{
  "activation": "quick_gelu",
  "normalize_top_k": true,
  "init_std_router": 0.00736,
  "lr_router": 0.000715,
  "n_kv_head": 5,
  "norm": "layernorm",
  "norm_place": "pre",
  "positions": "rope",
  "qk_norm": false,
  "init_std_qkv": 0.0199,
  "grad_clip": 1.0,
  "decay_shape": "linear",
  "final_lr_fraction": 0.1,
  "doc_mask": true,
  "dataset": "wikipedia_en"
}
Below are experts of layer 8 (counted from 0) of a mixture-of-experts language model. Rows are named router (the router's row for the expert), up (a neuron's input weights, with its number), down (a neuron's output weights, with its number) and show model dimensions 336-391. Each number is 128 + 32 x the weight over its row's rms, rounded and kept within 0 to 255. Numbers have three digits each.
After each expert's rows: "mostly gets" lists some tokens that are sent to it at least half of the time. This comes from a sample of Wikipedia text that the model never trained on.

# expert 4
router:134151141101115106143131147092124149174114134155150077119109091113084117120102144080127113164159152131101180119105119132095183113174135133142126147182133152114121174152
up0:128162123124130134141210180133134161113114067153133052188155064150144131109149158087073141143123163140186179051101157104130067114139127099145121144119112161169149144154
down0:087152162091140159149149109107108148124126126131145068071092168123124129180156081060100125097124135101105112085144138101182143166175176110195168183110111115082091090094
up1:146107112103120141183120157115108190143136070153105150136152099114116146169079160198217124180151109094106130088123120157113088181028104101109124112096153095110118114150
down1:186142166180194078114107138160181183146079129168149114132105085149128119149138099159055148105097218130150076173156124092163104146130095140154157127186144131128100166095
up2:082115141127193092107125104150173115122103121175137099137145133169124155133132139053185128136095173080087119139082148149095106169148097099128140170156119082087132098164
down2:143176090136099149143156095150138054159117168142042104199123111175189105167121159122122110159150146184152096153166179069076180168136128141171070122137115168167123138171
up3:067131091103171124114115167117143209068070096155101066068091157110039127129166143084136136171170154108111127136090187124122108134150115121108164136096157111131123133149
down3:171147126130106159079079042129158015214095068122115129106155137081152170103126076147153112139108110152132102126100093099151101156106212142200192116146160143112136094134
up4:156173126144103071136168079070126129136092093123080207124130125165159166104145187140097093146142061158079122082149116082131135167146099162117195125141088107134112067159
down4:074104130165161170146144166167124159146129166083196160142124197133141088179113136090106158108133159162079100158176129074119127107127132156121147120107090135150145055106
up5:095131164174091135118122100102138192142168142137141134081144165172115102154147154094118048117111136171076147157071162103093123093119129131113177117114101159085134142134
down5:107085097094093111083152163190131085178104130103093142134141113136128122188121095108079098106182131131130099123109156100145063129124063113129120131158100171124184160198
up6:132093092160133157130147092162094135149157183089169151128084176141093116124108145178097138151094107107116111125052150176086166108119040162111152125123107117066134138160
down6:113159090107091135074144127171103121152110125124198117184210125095140198154201112122144151150144135080166113124159148075166119133154084135103173109088087157058094107104
up7:148196095144144126137141187108094204101121107040142075133144135139085098129153146110200125146141122166134099112089141124081171178114146098072050164100129145135087138145
down7:135171188107061182136145185165093051106155125113104162158142136110139192127148110142157100144125135151088118148156183068116130108147172136114122099188093158162164186075
mostly gets: " Chevrolet", "′", " Lemmon", " ISBN", " SR", "aged"

# expert 25
router:153105149132127158171189172102124082141086115153116100193063069175119176104126168086163116178079136168120156082162134153081153084187152164150124134178165151107089147127
up0:159118145096103075160147095133129126125108079144118145172139084109163140097143143146076126155111119123112125165143131134145126117122102160118185084118154135129079164110
down0:096148152151150129151145122153131111159152158125115161146126105106103177080107156148110106132112068047096115111142172094129149140183057114170079117147162137162091135168
up1:143096107105130111124147115130157137129097137166079143103155159147129107115124145131124122131154125180139103027098116088133172123139146114156136173091101095143141161161
down1:138129138051098148099140087080142130200199145146100110046134166117144093173140105107062152116162072124088094171114149137151118131087174133129119086144181148123149148039
up2:122135123070130112191148059165090158087097115089100096178097091127108120072125103174099150183148133102101126185140155191058080131152054117195145163117120129146160084110
down2:106145112125093126106098126100157132145140101093173121142153175162125083158102075141121154100174135096130102194113121123166113126126129090153168154152172200088135168096
up3:052090098134115141187100140117193115081155119101088145172110149102087116172139161087126139169147155155125160119124102126119165160180144130126143178138165094110081067100
down3:096070141185147134195142093167165139153125173117139120110206179153114107136168144140132123059106145130123141178176147166117160121145089133128093150179079110106110111107
up4:114114145132150085205091100122129122115140107172119095177149130121134134117089157107146162112118165197123156139143178197092091156175086134079154131070176117105147159121
down4:078182092136127116106170099141103086079128135153139155143165143185165190128117142104138196061108100122128108157088145102090129113122141169155122179137067142144095107118
up5:103119083178158168138165144126131091130067113171118129136064135108174127106091141160119117141067136133115119154177064131161141126081132176140164062106132114176178152146
down5:104178106191093161138114091153172065148161131148192103146134102163110152152112083204072064145131138166087091151118119148130146148195126112135125177017062060138098123126
up6:086139136167153121108208206124144131139095104135076137164168118097110132109111146117116106172165148124127143071142041143074161097127141148135066157111115116109151089092
down6:162138157176119135122105158129148128123142152160120145164117108136113118079097094143000137131156127139084139145150118162098081123108117100155152142077132078109071114149
up7:123112077154192137057147113108085105190126162116102146205094171099151144057086141111082127152135136074125043162111150106120093112124146152174155138108108148113139113159
down7:186152063135116075129101133136115123112089135127184118120163091130157146120104097090086092102156140104117114150179104113107107107168173155138125147162170159138087158132
mostly gets: " Republican", " University", " Council", " Award", " Minister", " politician"

# expert 5
router:133125155110124129185135096099112135149114112135101145139089148133075092082125166137142128130078101171076141123120128144105176046140175133155149111133106137123100118045
up0:165093122138159115142160136133152131159130123128105125168081136126146103127178120113160104132144116087176151142060173134096120083107152142143110129058170119110144157134
down0:114132155133151081167197112110126117155101151180118141154102208138103113128158145153153118139044110136129125114079120134117080166125115126130143175093155111120183134050
up1:118203121156103074177132130103120105106110145096158160190176125158111157174111161176130112124100146130122129163132156109114193101113076093107164178144160143130056096076
down1:132156147116116141119098168196090098132133190130133130106151089160124149123065123102123125094154151111164099106161134136119151152148152143182118099071154109152104150111
up2:158144137134070130137131117130189143127145186127117149184108147154116130157117096115141077093115083151094127128141112156150102103097152139125179110195152092142073127184
down2:080135154146181170151094125100109128143057093146130199158136123082158079116099141107116108110115158106103120160210132139121091129093139082164107154076100142102126206172
up3:163056139089118171168090097142135149168129157094122140097151156094102144145116067092140090126104149122148107139081087201147114049175088126169115156148127147151099112154
down3:116152110137103147114123124165173106120150080189046142124179071123146078149154123168140147060143095061088157111081140135172157169109134133122138123093121121124139145160
up4:110114092163109130075105074063103148094107080167130116146166175176139085110114137145167114134075105172139131110109128115115124132170029111142080139148110146120078116092
down4:086098043144123087131118131068151100151179113102101111132132154125135126116158129108162123118071162190164104198090191185135156103075082121082064144142178114136124141113
up5:169107142088158114115123097064188161159167085087113119154122049121095141168099112084146142058174094106093122131142146174102120086116172178138066210128092113125090082098
down5:081127136132196151159174085141152092137137141125153141084129134111102050090069098131170133157181199211125074168097103098161116147119133141134170087130121115141170086152
up6:158144115140174133141090153159157111142112141110136118134110105124059132164151112110117170172118128123047141127075156155155149089139115176127132152123209107105095081130
down6:102149081107113154105145155217199101170147125193172162147172089125162117170150144115141152121098083095154143070155072174077101144153119154176141150116071078148187166212
up7:127108129121123137117117118163140104139103104098115145072087125112143096123125164126139099108054076102086117073147061129078150043115144131096109136142114094078096056115
down7:189201120128124136124149096153134106132131143091146151132126163176161141096123131129165178096122120133169150193098107112159116143162138151187102143134147203108141065093
mostly gets: " played", " footballer", " playing", " signed", "Senior", " returned"

# expert 6
router:197181155125089115134150121054137137088074161134156101229134110111108115124104111125135157105135146127095147103163129109063087086115124149125116175198108100118073104080
up0:134186100099100153112102120119192134169149159104113131152184157145107137130125156101109141156188137148065064142150112202112103116121122105107095147142116131096085115128
down0:165130127136135141091150082136191119133202129109109119108131160122120133150146073107106199135170173077213128152157075153129143162085118153110134123131152136189145102166
up1:104128115136073140121146140133152093104089159146152149157116141123123112153132100130136078129124126099121092104102100132101105087116132124141148137183055156118125088176
down1:127158103115094165047138127076148170093072128127117056135127061121084156162160073173130067145082126157107149148121131154107104115092143125098167151146137119113129121114
up2:130136065090134139125169159081059163066120053119114181152063097136130141120108121134216139116100155161083126071098127100133110176116166143098127132163136162130139138107
down2:107097126123107141124094177130105113176133132105128176166217155164160119086135143079108086110174139134085114115121105109165136156139161140143116117117155097089171093184
up3:199159108085131127084187141117085139121066098234130121153091111189132125106177130193164122106139128100138120153110239120136070119149113133205098112157194160145166131133
down3:178168130182146066110149129128119130151128143172097138103106126109134126215152109168127085085138128129142133132134141133139113129105105118183110104095147115067105054099
up4:104089084182121128180124080124096106122094148133120168103070151093155149137056141139065169163097117183097065146123123134165124121193154153123094104131178109076141093145
down4:095173061134077146043063148093095148110133152090168088114147122182154128142137129107125152177084079131133085158123147132163095072191090128134126053141085139126087119111
up5:123172132098223075194146097131084093083116129107136202161139108140132141125128107125166120123115157102096109081078143151118157107125073074136123035111091138102114100115
down5:150120120171135153170134167140193118118130128135121163126100142184139135115102142141094162175131145143138134078141174062077122163105149119113121086094166086108149079171
up6:117149179142072136178121145107140084139108115118126121145225137102122155121106078087226095154149155054142141110137082136149138134146142172140126207071170161107125085124
down6:099190170124131167160115124131142110129113139142124112148083103062132157080119110126092086098169152194145148126108129179081177154112156156123137131156131155126129197148
up7:102152073149120076123082165128122177143171137143123153098095107167122145109122152116101149174094112097203115089132136100104133216098094137142106123152173084160146072164
down7:196122126060109171129164097107107138136142085187116094134137099107084125117133109158125127086114111099115073098125159115118109139143171132140142129126091127108080172191
mostly gets: " 0;", "---|---|---|---|", " —", " MPC", " JPL", "|---|---|"

# expert 29
router:179137148142090114159146126132111127151105073138142066135075197114153125145156132146183146140142109142168143093138170169142159105101136155144161150152117151103072146096
up0:162172128165122097075107111155153099145158142100093143133146196146130127131172122115150098073109075174122067045162072089165125168132115093105133142074108172149088145121
down0:124176135167124139070053051194073150131117144100142135116166159132095162095134112126141118104210158117131163117149121132141096133149131132163129064132106127150158094125
up1:173081133072082145101124168154153101158104122109124071120148098076197126144118117138129155097134108084183168090164095145156107103166173113080138158116100144108073085135
down1:166097138135142110112191114125068152138125142075143115151091084093090111072121106134089152090115117123134113086118129122198154143121146142093116118121108167093102127107
up2:229138106119082104101154106106183175153115177133139133119103142142073098138138161148146115057097100058173113120120178162122117165189136155051153134178094103126073054077
down2:151081113116093120127118126131208149115180111061105079133083154137134159167164169125162099116128180139185121146135156189070133180092137109116150123114147107121109055136
up3:116124096162157151167139088089159167137137099196157108081127133035119207164160182156125134135135108112103143200147091119145175134137142155159177196108146094136101155092
down3:098086149090146122106126110097129077148146133134076109121093114076138041120123145128141111149167090160100110117166104083116127119197128071129141122163164127139135128079
up4:179075135088148112121123119118163123103078154103078119094109119133155091063121091124128109091081183121157133109103142117112181120169084103186092170154164103168102055157
down4:140091159132115099124141113130147159120160116150205110104120129130113107177140166160118144114193125136086147140118170104113138112112145098198193155167123173118099092087
up5:113111114097175143157124130181069117058180126065142195107107120071130147136072129150074147130098133166170130169140164163184185130156103108134144106141099104150119095124
down5:175155131085155117129091141135100152107166109115113105167113166158155167126159118137144125165081118159133093102096124061125125079118145101112147163138091143137141130149
up6:144171172144113082133125147110169103152148111149120156111119151119151146165156112151105113132118120138128127155138139080122096099156146069074097091168128145157111167153
down6:179135122039139146087140155160120138120177148134106171100137117149125206113134136171126171120162147142222119159159107139133203142161121086150138141092035106089126130137
up7:128117144137051158138116155112068206148150093127104101131166220099129083125138141093098112159145113083185142078112142116137139133145166128179159097122091133077141174150
down7:115174124144098091173073106061119125155127113203138098083146142123138087131171157069168130097126118106108109088154098173083126133057054160141089172111121168142109116146
mostly gets: "---|---|---|---|", " ==", "|---|---|", " MPC", " JPL", " Preced"

# expert 8
router:115109098115082151167165134127098173137111084163136142174137181116094144101164141136135139130140102138120168111140119139108133101141081168134119145123109054055044152099
up0:121136106144075090141160174155177155099102099139157152121136120136106108073126142114124083102072072137119080092179088070122167108124121191112088078138150112152083135117
down0:132169067143131094110139172144166127096149107169152168135100116167163176142082111140122174162149106132169136134153122139145090091178170144158136116091163039167159103095
up1:122135119072172115182166080100164138158089100105152141146114111082098100085115150124125143128167146122129132138119156122133118068155184153206075120117139109116089158145
down1:152179134151149096182106097152115172160149109179160067123168110062117089171086106136189143112176145132089137100188086138134136112121171133147059110128145104116129111124
up2:110166091171147142217073135111115104158051127145136145105147124110129139104193130114129106123054115116152153130162110146128148123107151102077118113079139071126132111094
down2:140100096155102133114081135128175119113167179128117156120134133085097128100093158141038075147175142113170167147134087109101116163176108077103129143165127144179149125128
up3:122128087101087172151144154129102171133148099071156093144133103127125146156140131149174101111156108135141153120073182128086070142167083110084091117136161120167080148133
down3:109092149066146123097123103132156148117132119119112128159069118083132073092162165182103128131178142072104212129159179095087137135092126162133140131125157083149147139128
up4:133115110132122152098089057115134126136171123099102088096076185132179156098155153160123144099126105086163139163127074140136192131111133127090109103119148107122136194098
down4:103096169072140186183108046144081158145160119131088133169120111121147164089176097075142140129159211164169140112138194120114119119133149076095090176127122164171090114077
up5:148126069172156155150151116155134170115125101160124106172137165175114106161118160135159102116116164129148134097117113146107076116130081239142163121117139049155122097163
down5:106117125104137147126163130074113132127182192155185167141085081123141047116102120143061157106153148123138104143146145127071125119186087114118141127148133089149153158090
up6:173123085105165189159116120128138148161161089117109182054116129177164126098141126137164147170110140168097099119143165123117150127163206172149146148137119058142165141087
down6:092079099074118115100171125115137154126201110139131147132149182140152096107126114086188117189124107240161148159133141103129056116058122125095098120175163071131149139094
up7:141159151073149134164092154135170121188163119149112072104165108116074161192137122134139142180081147096137102172135117156125139106169161098146054131127114144148072141078
down7:117156092146132117094048135137152071137123160107118136090181077150139165175191188115102117112150135119107125108131125141126124171153090159139078154094150140135169190133
mostly gets: "–19", " 17", " 31", " 26", " 14", " 30"

# expert 14
router:145100063094157169166166152052139115154112109177133062186095120117122173123134137100137110118080109130141127151114168138132131125125164128175144086143116108091090170157
up0:173140181118097155132093130060134132218076118106124119146077112209107134185148104130103136131176087122118160185104147097132138158120146125151156034120127112106066147165
down0:107130116098209100111162033180109118069090176146079104139132096033137146162133170100101135174115152081207108128118134131114104072118167181123184177102123193109121135099
up1:132111166149085139075113089122134193105085094100135069128103075185089110090078146154129097146120088165184141163126092114158137172127122101165100156116148118151073143086
down1:104108176130103122141158141118149158113144158208096100031166094142167085158104098155119096138131167100124101126153115078158116192140071100123106135093115095122136130120
up2:131113132087174161109108120112099090119120121145084072196155141134126145139193164165052029153117157113057143144144121102178126112177105150141180155099139124070080168147
down2:140133138129122126116106102122146067120157118154153154131086119203157172119140127097120144102118139154177109066110136130120183092173162135151155115154134130147161144167
up3:128142057108175127119125132093098124136100104115091082180152172122096114158158126105131083181107118179130112126148150089115121109159170140148112106121146107099119123117
down3:117127119117067119141161056114190134145125097154108138163081123149183130182131100124108090179111131132211065142113129157129130158122158107106196129092155117132144095147
up4:077098120102075162139107070125102114105183128130160098133130171106070104083181184158130060150128096132103180130094094167090088136176074139141105137138167108090058109165
down4:101148139068154172129105107160129099159103100161103160123015140083142063136147168122100148113126102183128143152136092120123126125200090116143133154139122098077113103143
up5:083105154124123148129155077105163110131156146177126138147130080070132144104055097076150139145129145160178118136088139146103126119126147164106140151109118116113155083116
down5:120101130152132133191117102165069198093139165097109137076138165076131114152128156135072152125164110127182114158096148077116100109112079099185093125166135134177138112190
up6:159106135152191089127163136195141105170163153169113101163127140130103172174097132185125105136103144148127135081113112146175160172129174210134130166139111110146080173109
down6:123143136157181135099134134117153091158105089094133123124172096102129151097171110166222176171111146075177126131101148134209170197167087121165118084074153113131142132093
up7:146094117121124147108116135086123124143154043144075082114168116146160083075154196098184139183155162147170182119176149098158119071051067113099081117085086194145163163148
down7:171072085164117162101057116162128107166145101121129138084089150166121103110147148148159132112090113107108128131191086117163105118109134139151146142129129146085156156114
mostly gets: " Smith", " Washington", " London", "ville", "ford", " Jones"

# expert 12
router:128135112117156141130121119139105102184092149183200106166150179171137162085127125072107025132122094164102154113120115129098136131153110175112100173166129096126096122109
up0:173154067138127140092057133053173080139123204120133087146095098172155119148120112122086112170118167188142135174140118091116150115169111142070085127181092109084082146139
down0:146078089144160137197163159103144119147171154132115131144129130136166081202125145132130072187161160136157151131132162112095137166113141142141154190102173100143136100141
up1:154183141165100157131148150129062138144124127149112131153094083203045115155116129192125096063138122158084141147124141126095070182148112097154113143138110182089154129144
down1:142127114096124097181080100120113116152127104152099164135151168128162101109132110106149151130128154141151088104130104129099093150073116116129190160142137139122088092134
up2:118152218088105121153141163136161123120135150144136153159160139159124106143055140203095029151158089160143146192106120138151147086110172164069122100169112072121088104120
down2:121094110143092060060133181138097107114109118109090129134173197086058166094083127161109093124088185124114181154158085132102118151114115165168161138161155127144135127069
up3:132133132154158135125147143112131139173066102109123166147142090086108221123124100124119130129163111150085161169104147108073134148193090168100145131069101130184127171115
down3:117115144089120084115151102172154108122142130128157149136156152166072084164095134151161140134080120102110134116186099104142144083172137113071138131179147170165127149090
up4:137094133132166118118080145135091132130147134158185130132186098164175132117165142126115204151140091141118163130136141054131133124134096086082085141101145093078111092164
down4:142158178152108147167179165165130165150147108116073126109190148132120123158127114175171132136091134167119185124061137123105063118113156090105132083106156156107117104137
up5:107101082164139130093111126152106138133045137110102153110060154110103134185107135103117089119157130175095111092184087165148122145077093162106123149153074130112181152114
down5:109133167075141186148137113163129098164130151117100135146096128118198127061126124139139088181149091095069134164130128077133129137138125140176148125141154134137129086087
up6:156119076201103113069078093091075072130109119116068154164107199059100135113203138098154132147135142112073165113114136169135102068151090147122146142141120087117141107182
down6:111108109105126058184219132153109106071131162134231131078119102066117151073124112128142124128121152094160109101196143125068145083109116049143143133152179160140136144163
up7:084209091086126143085109176141111100127139108157146166148092096220131075100077191096124129104151115104162127147151125165130086144144086136159155087081152189108154090158
down7:086165119073157111090154114137078161138120112127122146149117151255100102065088180067140184147133141061210167109144089145196141120128105134130120149126209130111210156145
mostly gets: " years", " year", " season", ").", " series", " album"

# expert 1
router:116132040118140147136125177070105073147104163163106108122151136111135174129132177119127101140135092172096139058187121152074168089157138094172181143138160132133106134096
up0:130116171129188119167084196117114113134118117134135072113171112096072126154107107153092106137093123155128142112122051184083133130168099121134109092088121061176117119043
down0:180085121124116166091116103084144123108182173108149117150196193140133187095152152083182117085114109075179092126111133110163188141139115161105097119095077163128079096147
up1:079185147142154109126087135171170130141109184117085169132148160163126107127093132130078138144163142154097157127104156202105137142207165176092188106154146158088113129167
down1:109141127150086168163098138079157075174111070071179121127093118149203138114159166100139137079128131138181146142143151133156134147136105173070152160123128096121146151162
up2:119168133151086123139136131091121105066122113208123137172106143089181124123150103096129136135179106097183124165114129117153147121142098087133133174173092077091122081105
down2:159069102089165084142102149144133132115153074128198146143138163093147167135070165155099116129168132113122133134121105166097137153131153182130168128131159107086135127075
up3:141115145102125121087108138100129107114122187205100088061158113098079143088168180025095144112113133084093116150116079148127091067200084156103165142076102048141106124109
down3:084118103140181138124144115122119163135113164167119124109186129138157141146097152113100162071140163110155096110153092133104158115138091067082102107193118148121136094131
up4:092129122081107093087164146135153088033100117149164141119151098145096242143133117190112124077159176156111138169128110104120134127131103092123191136128135095046094138138
down4:127141130134083057130135171073100118115139154095133066122120129134142117141134147141115077114219099166153129127140138124107067132055130215106078177103091107132129072168
up5:068134082149136129130141110161132102077071087098124203074123153129099099079146224041077119168105156077079126113085139116175140185170095140114108107145133138156194111125
down5:170117136103146120148164109167147096119097130124183099129079147138075062142100108121142155100161104156128127166108100172079093140120092134140145165142117139138135046120
up6:065092097176117125134151139143135136153134153119111126168149127138124135134182097113127072139144049095125080093095144153138112084216119072105118145147103115155105147075
down6:057168164168163135123184147126138065190122133073155205163104124177145087125082133118075177086078080119129107106120138170076081166109099128173159071165162171130165097159
up7:079146128088163126156128155113063093124183125142107120132140093088089087127165128156075136128132145135129123110169211183108184142125118170133130117123085164111164138131
down7:096094099095121092152133114160107130050072103109080103157155084118131112072062158134174125160099160158117087161116165151131106141124097089125140172164129101123156108093
mostly gets: " where", " while", " when", " but", " However", " until"

# expert 9
router:120125106108071137115145132081111179177143106128152084150133148147136179145143126105136115178105086146144206110107170144089129106126135152116120160147145123076110126145
up0:130158144096127122121166102150158111110129159163134131123198094125223139139180158147122081107099141103157125150083093068144153086080148136087173110142080135170066112143
down0:132106136085118129179112117144178067090088136181163154118130142118130116102145150134132110162103074117157099159113098125111113098087086141162161106094190164122119136118
up1:115161177154135134131115080144165103136148070105129150134165115134092159075108091074120128121088126144113130132107160113141096107122150117146135120132116087156164165126
down1:128071150135180159122164118134081109130164170109144148118095176144151167091048118146118105141125173150060094082173119146137150180061140159135144157183124136099130116123
up2:154082155119076120109144071094153121177108172153157138090104124103116126153112156150150123106070154142156120095145139086147124076136109083062101151124107177071136134064
down2:171084058129127093130183181113148147067088133107210128067159086117095192102169093149149170109143061126102147138156098124079112107178142127185146154105155163166107107112
up3:101100070152080122072125157090055089144124152141136138119124135129061098120139168163109152092100127147157190084092165079140114119084065125135128197123074126073136114146
down3:120072130143130104091181133104143137125090152129160182119163112138157130186138073071114159160138172172135127102130115142185117161111155080139131152138079138110120101116
up4:140163155165102122150158140106101141163115120132091095225117137146126137143087155121102101135117129127093133135117124141137094145131113152142154124079160109144123189164
down4:174112106130179075090153143062137147153125129119122169121114127122083127144101145173111098069090115116153162134116171135160190116213142137125050094139148169151144142102
up5:132087093108131136095118051092141117157145139124196121160153097122170133030104125157182131121079061096167150129155118156092124159125106125145101151118154116167068148157
down5:099146111110120112148078180092182121132151124156125123097128170137116128091136095123151096144157123155124063103124144116088101177117133137113115086096126134151183180159
up6:127117114080079149103163103154113147159123125122155178101101177124147145138169135148141134055147171166193150130111133105116131124111083095188135141171101129117062101175
down6:134135141169107125102141111146160120072198169213119126088119159147165149138125121136074100144078093157141143176148063153112125048138025143149135161142162163128121169151
up7:171151150087150112121133122125186105135100169158110134138095158160144185158165132072144127101105171095085096131108064047102133083172102082101085149144083142127152061139
down7:139135158157119149118068118111110128134120097114138154134135132141078181125117137078148185134136124174197135113150154144136159131110122094128134155173185127102110145173
mostly gets: " January", " September", " February", " November", " June", " July"

# expert 11
router:193172153127131100149129113131129137138089089199128119181163166097123142139159127102120106110157119151138105124130145113076105109124148175129169067185141133139083154095
up0:168192173121092149152090133134171127163086134091113113114149071134114118099142105121157126139124121163103162102055104150091136105138093189151111144139116107162126102133
down0:143135143145121079130118218091106118167125129124154149157146137098130199095123131141136094159155089152083129152146110136108173145154120109154116097100117167128119190090
up1:134105126118146115110140136114170127130081138131085127168131146151106150138175152150167133079158114110112129136087140102110177075172077049177163177122184185164119163179
down1:140101085146101097129123116086145080129156107125121172129101161113099101165129166088159149184174150108118159128188120086086095117083113095118195148087107125082148030121
up2:142202162141133077132130121135148115141160136139167141076143100112139157102154131186151109142129096172140149134123130104169143091138212136095180142129173129104100174117
down2:101175137130153137117117176105105125093146114120150146098105157133099075127102226145168121142113141136094106143133194088119131167148144157143092134108120109122072132107
up3:109081107099121139067094133118149100122150132161159089214133143109183129118166119090114102103143079112148155133085137199121105100176166162189119086154129208127106096113
down3:154110161125174121114152136111115083170101180184161122126093193169138128136080147049149165077115114096125139101164096116086152083125076140112140127104127148170087125180
up4:164157166088098133118144120140136167137126138196126160146163089127185134162136097179119162103110137145129165120110125128130094160130201203172123138150173145095082105117
down4:154116129106133083159115111145173165128130159098165138121134127113108136167091147120094199115116177164111083109200100144145163184113143122076153104122133105107119115118
up5:115128077096143084114183162093166121192127160161150171133106174179048126175083135142181139107178111138194138161088139137118092152080115143139120169096150097095131065109
down5:131112157104127159177168072180099108126193120141135067087113158124170113157117104095122117138080200169086126104159141164060135111127089099176184117131164122075166125133
up6:139169119114116156112107158118090143152093056142134083067086112146096192144108144109082183138134128137173097095183156184178167156117135121124101128123140154143178093209
down6:175064130073162090128121111173179125064179165123195138147151174150139083132142159140101106100139101130105090105115150123116081104155137145169076067153133141119136142155
up7:158173159118140132149114095119130099154173101140107095167142137083093098078168130125112141085169114173123137161115140130107111117144125120135165134178220085118104171148
down7:172151104157088143121127083124136061108115074104124155127148111088133143092115107104058150104180080158110176131174168120137114121161132123124126122124129127091130162117
mostly gets: " JPL", "}", "\\", " Coordinates", " \\", "HO"

# expert 7
router:207134129072138185131139176088102147112127088121144083138060111130126171107170142109203069144129105128135120140102178136092120132147099157188181096158118138107134145118
up0:195135110075131162121169202114101083106114055122122147150126131139125136152150129154077156121155123126100147152150057135110062091152122119145157087116124136126126122095
down0:142132176148175098102099180128179129126162146110143110122124145166098125190162152180161130123137059065122080210117115188151215132111121139095145134152144084134106152142
up1:140103138104142178200116146115100069072145095130150087123126168110119186169134112145142174156101110125104146122135094167102132145117167093125169105113124134109061133148
down1:180087135118119103073121093141158122147117175133069135174204164138142141115155142127117111171150131112133114155129049104140154138133162105145118071137082106124136156086
up2:112117090133119146182082138124053119164121090153112077040095199116123159135171145129206116118165130125152100151125160157112116128125131052142099108073128096140127110148
down2:160082142070106128151101130145094139134152135113182047136168125151154139129148169100142059177133156147089124143156157153125175125133134134128137137130112136106053126080
up3:164167116112097093152129114102113165103184127146089151125101137093145130181114129146127192119108126116106146101106128101149148115156076120146121120114087155076093172109
down3:147085252118149090148148154114149154154164119157149127103100129138107182141157157064097048121115169095119106071121141137116138155133086151113092165111147159083098164135
up4:171147118124129103089116099110145151084091112115106097173158059110113127134117119093133086154137095094161136172137177114143117124146064096137114109169129095161144181133
down4:120182146104115104154109139137185164153115130083145123147130149143157086170083177142149131195104124169122126116116189178136119148170098107132103143155135111032098119132
up5:189151054111105192139127141163148113108144151065128107158123143087138166136098105166138102151156158179130058115155066120168153141096109133134122188109125153154027098076
down5:112153126144064149125146109099085161081060055178094119117129148167139139110101119131160158135130058079187175131114122101121069141125129136153136173089133122138168115165
up6:068144120167132111149148096141176107122154115189119109119116096106138095105085155086153135171137208066135132157207155092100121124119118097131148148135089193138144139093
down6:095136130144162186067139062137163092094146151101168113100116111143107107163130106108102150150152196133112086149100190126171147111112094169136095057118105149092165114148
up7:198150142119127155097166156175188129144121186139173131159102140048135099132152213170162095078122119122117111148165135122050169085107067147092131141130139192110034176108
down7:142157130077159162092116132138106129144093112097115137119128130134131092158133158128104109133093139150143141112168142103166139113102075201126110102119120146085142188156
mostly gets: " Battle", " Animal", "et", "Species", "ron", "ot"

# expert 27
router:125132130077158174112145142120182137165091116169140168108119149103111122109133160147106143085105087195108131158153149120045155109113153103138112172121138121126123143120
up0:167097115109150117178115058122114110192116165099179091144107115096104198137111061032123078113117099148218081103233069134119164122097096135120132166146152171080123136112
down0:150118159146099122097081086150122148212127084131172111112126148096135144144174056152199172078079159131074174151120132183136195159107112180217090096147099145121142140147
up1:149137127097118184128146168179248120135169046039112155091090124152103151112157107110161161131132114207106088104152136162153102097148092122196116188090090126173080117162
down1:139114092125119117116108122142029089137091118109116126102098194122078127159097126229116154120106075107129081152095129186121179115104121105120138136146093126082210154133
up2:092170083079150127138148156101191104106109112154137199144117159120106090122113070144129113143190091081126166139117141102048112108062143150089077166097134086139164084176
down2:113106118126092126136094078142161144109072119164119138188162132088133083135103158040134067181101130184171126099109163105159115051122132147224177136111134195160123126122
up3:080102175168169122138128092124163102157152153107140140125069106113204214095196173171098118129146132143077150117066078154145104100124090139113135175163047145147051125178
down3:088134105123161185135148084116162088129178185070153128161108154121079098129127093101127147139090103093121181131133120101075124088079127087138142121127117115091126128123
up4:111183173144124132096103172129181139131166100140170142105177202130143126119100128144059101135171096159133152150105141139137113132179129103128148150104157128126157111134
down4:081079080082137140156129135125083134118093146096166175170092138151102158083109154135116130100137133135123115147113159135086095130113110105103077103198148068141200130160
up5:149178099101068162148127124050161103127140128187120175134163071104135109148127143109097111153065135103119130142116133089098174195067132155184132177137101120178075133173
down5:103180157186124129146043119112116150198104187147104110122101134183085135099140128180134159153111121198205038111123126079144071107174115103127152124152099161125058106089
up6:168108182150092118087122163131159117119072130193144125129103141119166124117167166111079159176123115125117106175151175146151146139105122071116191150122091130107140114143
down6:164101103179105119148153146069091136111127151081180090149144154131146113072118094149185083158123129168090087076161137155094124124127157145152083131066135088120086104131
up7:161145075129102120104133149179159113165144077157171105097070148131169164174067205095168163122152139127076153118065155124112101135145139115140109137142125162106180135106
down7:107120141119131095107163127119134117093120162114107104148140165135186111121119127137156132111124203111141120132162065143171091160110126168123133136142033100072136089103
mostly gets: "See", " Ret", " ====", " Sheet", " ITA", " ESP"